{
  "num_hidden_layers": 8,
  "d_shared_expert": 0,
  "hidden_act": "swiglu",
  "routed_scale": 1.41,
  "lr_router": 0.00236,
  "norm": "rmsnorm"
}
Below are experts of layer 4 (counted from 0) of a mixture-of-experts language model. Rows are named router (the router's row for the expert), gate (a neuron's input weights, with its number), up (a neuron's input weights, with its number) and show model dimensions 0-127. Each number is 500 + 40 x the weight over its row's rms, rounded and kept within 0 to 999. Numbers have three digits each.
After each expert's rows: a language model's description of what the expert responds to. This comes from a sample of Wikipedia text that the model never trained on.

# expert 12
router:472422535504507563552492479503456479465489449465497479396472526541516511557466497526560607436467451486499508503476476488494610457487538514412458478564470506518466483574502519489517497505423541518486523521536508524509527504451567543489529516480509456486483511557525477537512574586531497483504439446508451538505505533484573608464539521506471497589521557445486507463524455477492505520542
gate6:531576510458525560492495492497476517499479459492488515419485462507482509464410545580491487485530495496498526503417493507445431510533503464438518510519522560493551431525505550599448527519499483471577498453481457464558501534569534538565435507548531481511474452483544553478526473507474484539465436487398483515501503505540497521507467471554425553434454401534439522449520489486460486518472
up6:531436500529513511587472513482571518465553519512448559477495537547438526486541488471471513541421457464468496473490481464447502512488492533538540459515546405595462523535500474419480513520502552458476534513543491534460495452448469515483501493577478533502451545472543431485433547553467503491521490483501470480465497506537531512525655515520510491541514579443453528522525447526469423521491
Proper-name words. Words inside names of countries, institutions and regions, and nationality adjectives, such as American, University, States, Territory, Europe.

# expert 18
router:530465471510457574509530514498496505569437538514642451522478521544491529458480458501522517476451492464515562543503492487524480426521490464479549470516544479533556601460510454510555523488525497580455476498456502408516494483465435464512523451507418545495522508421477539526492478511515487514536531478582608445546519518526468532478461518430496499440548536511511513437530477510485449511474
gate0:518497474531475464503447509503524495510487582436488463538531489552541547542507428450461509411497480476571538555449510442538470543517498516484540550495490483583501565532503491494515518464572492521490479499493476453506496478512486529543514549554499537504468453494544506429516535584523464451486559552493459451459514515464496482572570510510518453466521533439539495483520547530536657407516
up0:460526520446562474509521481465537526582514530450398507502533478490482516584516584554532481471566552505472467544495531450593476495545476587455498514533469535484437484522497420495509461541485525491514514512546447512491505447519514499478472507526520521508526502533433495455511517541479546560540406433480501476538537490434480493503475567571516596512543514441444545555498518426518526481480
Verb and word endings. Middle or final pieces of verbs and words, and verb particles, such as up, off, found, "fulf-illed", "dism-ut-ase".

# expert 4
router:470541477402541525509536477514534530497530545467555479522496586475461461521495524607548511509558450564472438495493532499446443412534436520476530470495518526466559543481495534479519553470518515476429515469596498508513488465529515564496494550519535508503534514523541486419492515528401517608528460504457548456559511479504438529507482473466477515426473469506483461483467556467519511542451
gate0:525507554486496522571542419497465487574499503456508435495460502488494539517450457430470543523502471532484554459492518493447476533532522433426423515483535527460521471529527492581465553417563487488458536464460553444476524548531464510482486523562467487508534486543553545497502536529440569479491504483441498455502527539500470374526498549418453556527528489541517461507464463498530547569535
up0:451461584450556547559530487482481445496534520484458447485499427544464499555504476492506503475400489485505542451473502519513475515494457433411529513506558468494438533518503500619472444472543530527536478497486447434525561404475444479449517570482507536489450479492516518518480538495512498501437495503535518550477581523469587489523560558518561489478512500470534483585522508457551518488477
Prepositions and conjunctions. Common prepositions and "and" linking noun phrases in running prose, such as "people of", "in Paris", "first and second".

# expert 6
router:553470536534409495518547510490520572456531441504514476516476585502541567469520455472425497480533504517455515486509429403464430520490526470496476473504520450549432467512490470549515489486488523497487493510558519443616503454450555472574427576535493537461514508539438538529531495508503515522462502505495479538467476490477568521531401480442519501492575560483470493491576479499450497541525
gate0:495470484471494533515423468588524568544469470503459484500491559503552512493632459524473494529532493530508505480518435504469566562516482499552506499495552394476577501528517514439526606497449509496431483485574455530504555595445470516516555518496542546477500454519530541473434472464480522538456487478472543476469467488505464509605477522489446549533526503493505555513512526520472511466531
up0:480530401512496502526532560547532455498469463503513490479537506543491393421496534503502452526502518573533511521412499476470438516523481484545478498525460492540536454503539577475552573524514556510532567464497516476605516491608496437519501554534473522536508495476515445478514542448527453532550481508566456460504548434519501512525444525435567523527442463515456446538466517488548503533495
Word-initial fragments. Opening piece of a word split into several tokens, often a Latinate prefix or a name start, such as dis, con, ev, rec.

# expert 8
router:515510462537514564554414495437463518487500490497492441412469513502495476595506495511540533395531506505512495555531555513506536448503546467532510542465505501482609473487483502491528442470533501498447555454605531514528496545440517518480493479494523448457507492432523505489510497538475464492520506514462505498576513534511572549489526552449496456557618560515494577500459560529540486496561
gate6:502549563415493543534581505457439509494527475593509496470539500421453468563461574482478507514463456550560564503529515494516474497557491438457488546484478479501540501464441482452597576466488475513481521484515475512464503469446499461453451468540459470509525405478527482476510441507561460451480496554467485436532474501601518503458484463533479475440518505541469438509491488437547539523511
up6:541479560511456545476546486460514477489515531517523484509504520492536493532522586509529511531484544482515383523516571453558525495493537518438507472492475446446546579493513493483476460560472544425433526482497517455566484470509460562450385527539463542544490530549460510500537417462492448509565521460481423413448493507567506474538531525504516521518469520544504487464555530531464532434543
Common nouns after determiners. Abstract and general nouns and noun endings right after the, a or his, such as life, role, position, days, species.

# expert 0
router:482459554443487499491453465535461461535439540456489454488527517524446550495534537450475511523477531497365514534508529456543472467384473589506524519454502482505504436566500576501485427496514547402470503464509499483506491546472495466484504506473492561510512444531477539520533486459517447542501438526569437482488494462538520485602511518518470437457456462510528486577442527495459477498537
gate0:549509494418564496475553508387491431516430409541467510459516506456456531534559494490529489521554523453476493583463546523466587482504473489485478495490516407474533460458576502426524484518525453538483504444547480459490469522514479564471506436567507496499486540493531526527489546457416511479471447502522530484510495496492502474457524522520477400476553574461525524532460506409507483488505
up0:518476514514471501549558461488480434509486460527505480490510526507467439486483485535509472482538419444460561582530506511443503514499487546481446488545577472480484432454420464471541466494462519553531401447465515447453504544474544488514424464536487461563507406547552502543458633423463535477482433493522480535515457507508482480466519539551487522492523446486454496471495520520574484497471
Space before numbers. Space or opening bracket placed before a number or parenthetical, mostly dates and table values, as in "in 1984", "(Republican)", "78/100".

# expert 11
router:578419523599478440519540468468516509446531519536510535529476459489563499539502478514525466523443504506519524474491430587455521482467532452557483506507461484507489521495508498499450523536476456507466436530486555595551505500515439460427449504495561396582462466484434493430503540467538543502502499473440477511483488474465471472463463571528505489471436513490489489513518462417499564570453
gate0:503510485448513573519416432516503541476487499507513474447512480521471505464550480576509530437572572412491503499504572415519444490527427524473533467477556542468522485463439474515495469470543510501549465573496489429498498510483541554485555476541465497434566483510549481507385499535475444496499545533517505497551529573535448503472533485545479500513527472477526472431532529497500480473611
up0:500502430494551519495494490488506499570553536452520513500457553416514520551459538494526460455496500431492559479470545545546445475490536503523520533411543515513586464410581518480526464447483530487527492383468442519549587523562412481505512544540462492473512504465506517483532484481450562512473509497513484512508488492475585418481507485468494466492526482529517547399428506522500485460498
Taxonomic and rare name pieces. Word pieces of Latin genus and species names and other unusual proper names, such as Herm-os-ita, St-om-ina, N-aj-ibullah.

# expert 20
router:518551572452468464399502481512570495506423485557467562505490499516580508540571488536480474557558543450486501464531437551445449555489485500512534546503479491569599578494508550510497494405507535539555469510549467488493516442489476499492483542501494488528444497559440540515497466494525463490465458497588523533506576456499493511474545548477537518529489421510497544505540532519475460447451
gate0:549538503566481510461519466550478455463549463503493510493461499548514512466487488481505600454450485509482414540530504492511425576550490522479589516527511496476491478599501558514457506505532514486481606437536489555438492573471533522523490532543502512488525589525401546468532504526464505488470486542520420501463537491562555467495532494471452485553435519559445475520509482449510482504575
up0:450535510538493448526506505432478463530475502498417525516494553530527501506524580502555445514485502453465559502483513518549518494528580507480557482510574535503486472586472503464501491536516558487514466446472556456503571524481547512447488551534462613510546458489539474492508470592493482525485546491485579502454518524425480547532461484513535604496569528403520540549483513515446522470552
Openers and section breaks. Opening quotes before titles or quoted speech, opening parentheses, paragraph breaks and == heading markers.

# expert 1
router:553434527548509469492541521558474494422437496438509539502503527557497473490538425471439513475541503474602582509471468476492489540452483589454453576525494500512461496526485443472525557519477481467491507544489495477478495487428465519466428423523506554466525526539469511439458476501493506525518491420529488534474531586588451498500516457447469542449505556451527505504513500456496455567571
gate0:553527556505549451491516515471512452502582474453574531472447561483490538517408491487482558463472463517518507486521519490488457453512492501495441578496484512477449484483473477448442518491472435472533434473516508521462422493506524474503430468411545519420520521495500503542539503469568503527523507463491434502521502621533527557569519484643499503519527525492537462515507541571505507457514
up0:497442480497527511481495502462543510493499550458540464505432469438465482548558502424447519505514428472498498517441479511485446490501482515548521521492480614497529482478606504541469559524443518506422551576481421517517549546515497510458437530546462472561480552483546543463522426503449456530466529515494503509536514490503460620516487524451515521596495527456575517466504470487512483510558
Foreign word-internal pieces. Mid-word pieces of non-English names and places, often with diacritics, such as Krav-ch-uk, Jo-ach-im, Gal-ap-agos, Chiș-c-ăreni.

# expert 2
router:497413501512500454427485416410542490548463533464454480550490496489565438461486487517439461548448514572525540576418543557567477560555519495530357530479480458528441444536517571503499495484546476557490527478459476525485499504476497513459543558486464528501526470452504503490517491460549475516494468513496485418493557480472469497544503562535435466459475495489499462486489515525499480469548
gate6:500421457516516525470540494471560499486512507486459473480479578494407477493544465513578454515460484572419515490470428533550434484527477521462462489457499517501426456504547481481541594565553551524525395546502465561538476548474435514521491501523496480491497475504522533426496500472489468424499514496552477544562511505471490490529535500510496506440491475493521576447486434493550427565559
up6:529526486488504533511513452506549562535491465461559481495477426561487455530499511469451557432465477526476565451535470514469452499447554514528578559420547455612481491562450574475421540498505496522442514427557519537524548496488518481501510479529412496523481553466574443461485485443543490480489542536538497556468462469477515479449543475515472512494473512454537523552493486473531426446516
Year-digit prefixes. First three digits of years and other numbers, usually after a space in tables or birth dates, such as 197, 201, 195.

# expert 23
router:513524544429555502541492570499498490552510536466481535431547476463499492476482523469535463532450470508533522524497547550531480508572474472441535512468473525496464453542506540491505498463523548388526562432450466487464505534434538506455503510475439581514497512469504407509504510497507559568541536525536596539473545509551452498481471497541470528595542558506511468462517490411589501458474
gate0:478493481471517579523428471515527487483500494494497499532541493532459485497549553450604478491538540538530521501558518594465466577512472479489499575513541423415527503504501534506483528447502439493494458487464572528546519447447521489527565519511424516514430479502504501499490492509466486434512532454496428525527555553507488526425616525470515505577501518509547489534477510529544438547411
up0:552474459472542520433525476572511544531423494529511471488459540496536468588473521560541498480508523570488485460488495532526478486488430429488437471498476495429498547467477505451586529510507457479505516471515504458468486463506523553499396491415495470489456425530424520493556461455581514452524555508566505512481508475447543497562487504558526536437530424549497456509470537502506583474499
Digits in numbers. Digit tokens in years, dates, ages, scores, statistics and table figures, such as aged 96, 198-1, 6–3.

# expert 3
router:494528491494468464551505482507471486425496478606474486511522433480500475518478501486350532498435502513496562497525588543435515521539490453450474479453514474507471538504510495495467624537549528563513454523470515534468496551411582532440537462493509507482476470523509491566476501504522442504483511486567457520511497459483518530418556476558511513527511389500487519480483478512559512513535
gate6:503521498483471353526499559421491436501472460516472456587549480492485510490495473532439513522524461518476488522528492572476553545440507494468503556531516446439491513544497501465509516521562542456548510487514582523509491555418558569523519506485514499464439476478564443465419460602547545452480440455504498502538525494517495500527552483427539458505478507514482479466489517475551574530498
up6:463505492511545575521537412498498556549511493540484462522498499571538459501559526457534446550468500516481468512599516426482499469515503488516566466563503472559526501588527524478485468471517458464485456514527459512563508449528427492471545487535502445525459482496439493412584485476480505426524503536472481547543465534454564424450439467497503534544501480471572558551520485583478491498476
Table cell abbreviations. Short capitalized codes and labels inside table cells or parentheses, such as POR, TKO, US, kg, Rank, Ind.

# expert 9
router:471578477455465487512483476516469540521503558470439487501483463480434445492495492515501558525510489459522506543518483442425535606446482457453527447547518522444514460468510483528475484456484568541496528471556493561489520567523466451578519540487568505458545453468491445385503513456488547458465512520525539511469492498475437501544497556498492512530570451442552403491441458530469441519464
gate6:534547565524566481499470479494553525466483560492514467489502499545512517520534469513417572420518508521565508466520480505474444480549516490513453437424506492460477517503495507527528468517529493539483447533482566385487550511512495518474532581477569529430459464473440501461521544536473621408499512513521507494497496542510581557425486515511523525562563459554521494506529436498530445503494
up6:475461481543420473483570533513545545496504489543549521539510525453459448580483504508543460477493485448441538432500566460412500499578458454522505490536540456525501471540582490445469517483499527491515424471481456466504478469521545519525484468534567544516495569499483587450455545497489490469499515503447488420472465531537472601439553493441534512529493501523511542554538550511440448437508
Articles and sentence openers. Articles and short function words opening a noun phrase or sentence, such as a, an, this, In, during, one.

# expert 10
router:545501482523534457500436563476511573497480480468517463506507564497501557492486539507543503431514524490578436564510529531431542424534497561459518515416484528462510548471498506489477512566505516472521517458431531533472454498551460499514538512559424616533503492473531505474499480571472484457500514553499456445536509522573534548516483490526492521566421444546463572545541474538431463481541
gate0:572506396530530469532524462524445410419487509466533437599484507518473459589489473516510426470488498543469467499534538455471525468490448509479487531484487455498450528482489468586541544427530467526534481524520566445452529542485505554512502453485461545503502489537505439511490460474440489495522494559538571419480474491534491555443500482483492588483483507508550462474488421438498514553497
up0:529470474439494492521503488525485446472516536506547493504542503488519471468470431526559441496530448491442472432511516557559463535489471545522440447441513525429514517502462513507433515522384468411532502522490518476539459462526499466473502452524493487554480550413528492442435468553541485535528529460433380507512455501515527485508574408525556505526442474485490519501511512494465577505557
Commas and clause breaks. Commas, closing parentheses and quotes ending a phrase in prose, often after place names, as in "Arkansas, United States" or "Bengoa,".

# expert 21
router:457543449538511531493485450447523427519468434547503379424535461556494416451569478530521491504544433507529489492516488528562445424518400398510486469463525517494549542487458475452513491511521455417565460454478469467479494529502489452563497489500498571455536542521489504496501502502480507456496477463442491480469465522506402493572451480460545490518470490493475536483510564496523514485495
gate6:461512496461524507360449476516504551488476453415570471422501472473535483509551549468577504471506539505525533448520496511533467437448478490541518540551543574491528480482463502562499535496441595541467490497499507474493521490516512479524545491526527509503481519457501475453494491559464494442480517513523538476375460524556476530560488562455502521475483516428474522509567561483598481451484
up6:481433480456495451499510488501501533479499541424517513391526542429499495517408487510470482460562457463532500543484557517535424427544541436451522494501560525472574548450448524559442558475505461489498505481518509518475507478438465424458519501508546555512511454569500512479512453523509478529551543533529479493582483539456459572516473505462472562517455484473439477586494498525499436452529
Auxiliary and linking verbs. Forms of be and have and nearby function words after a subject, such as was, is, were, been, has, also.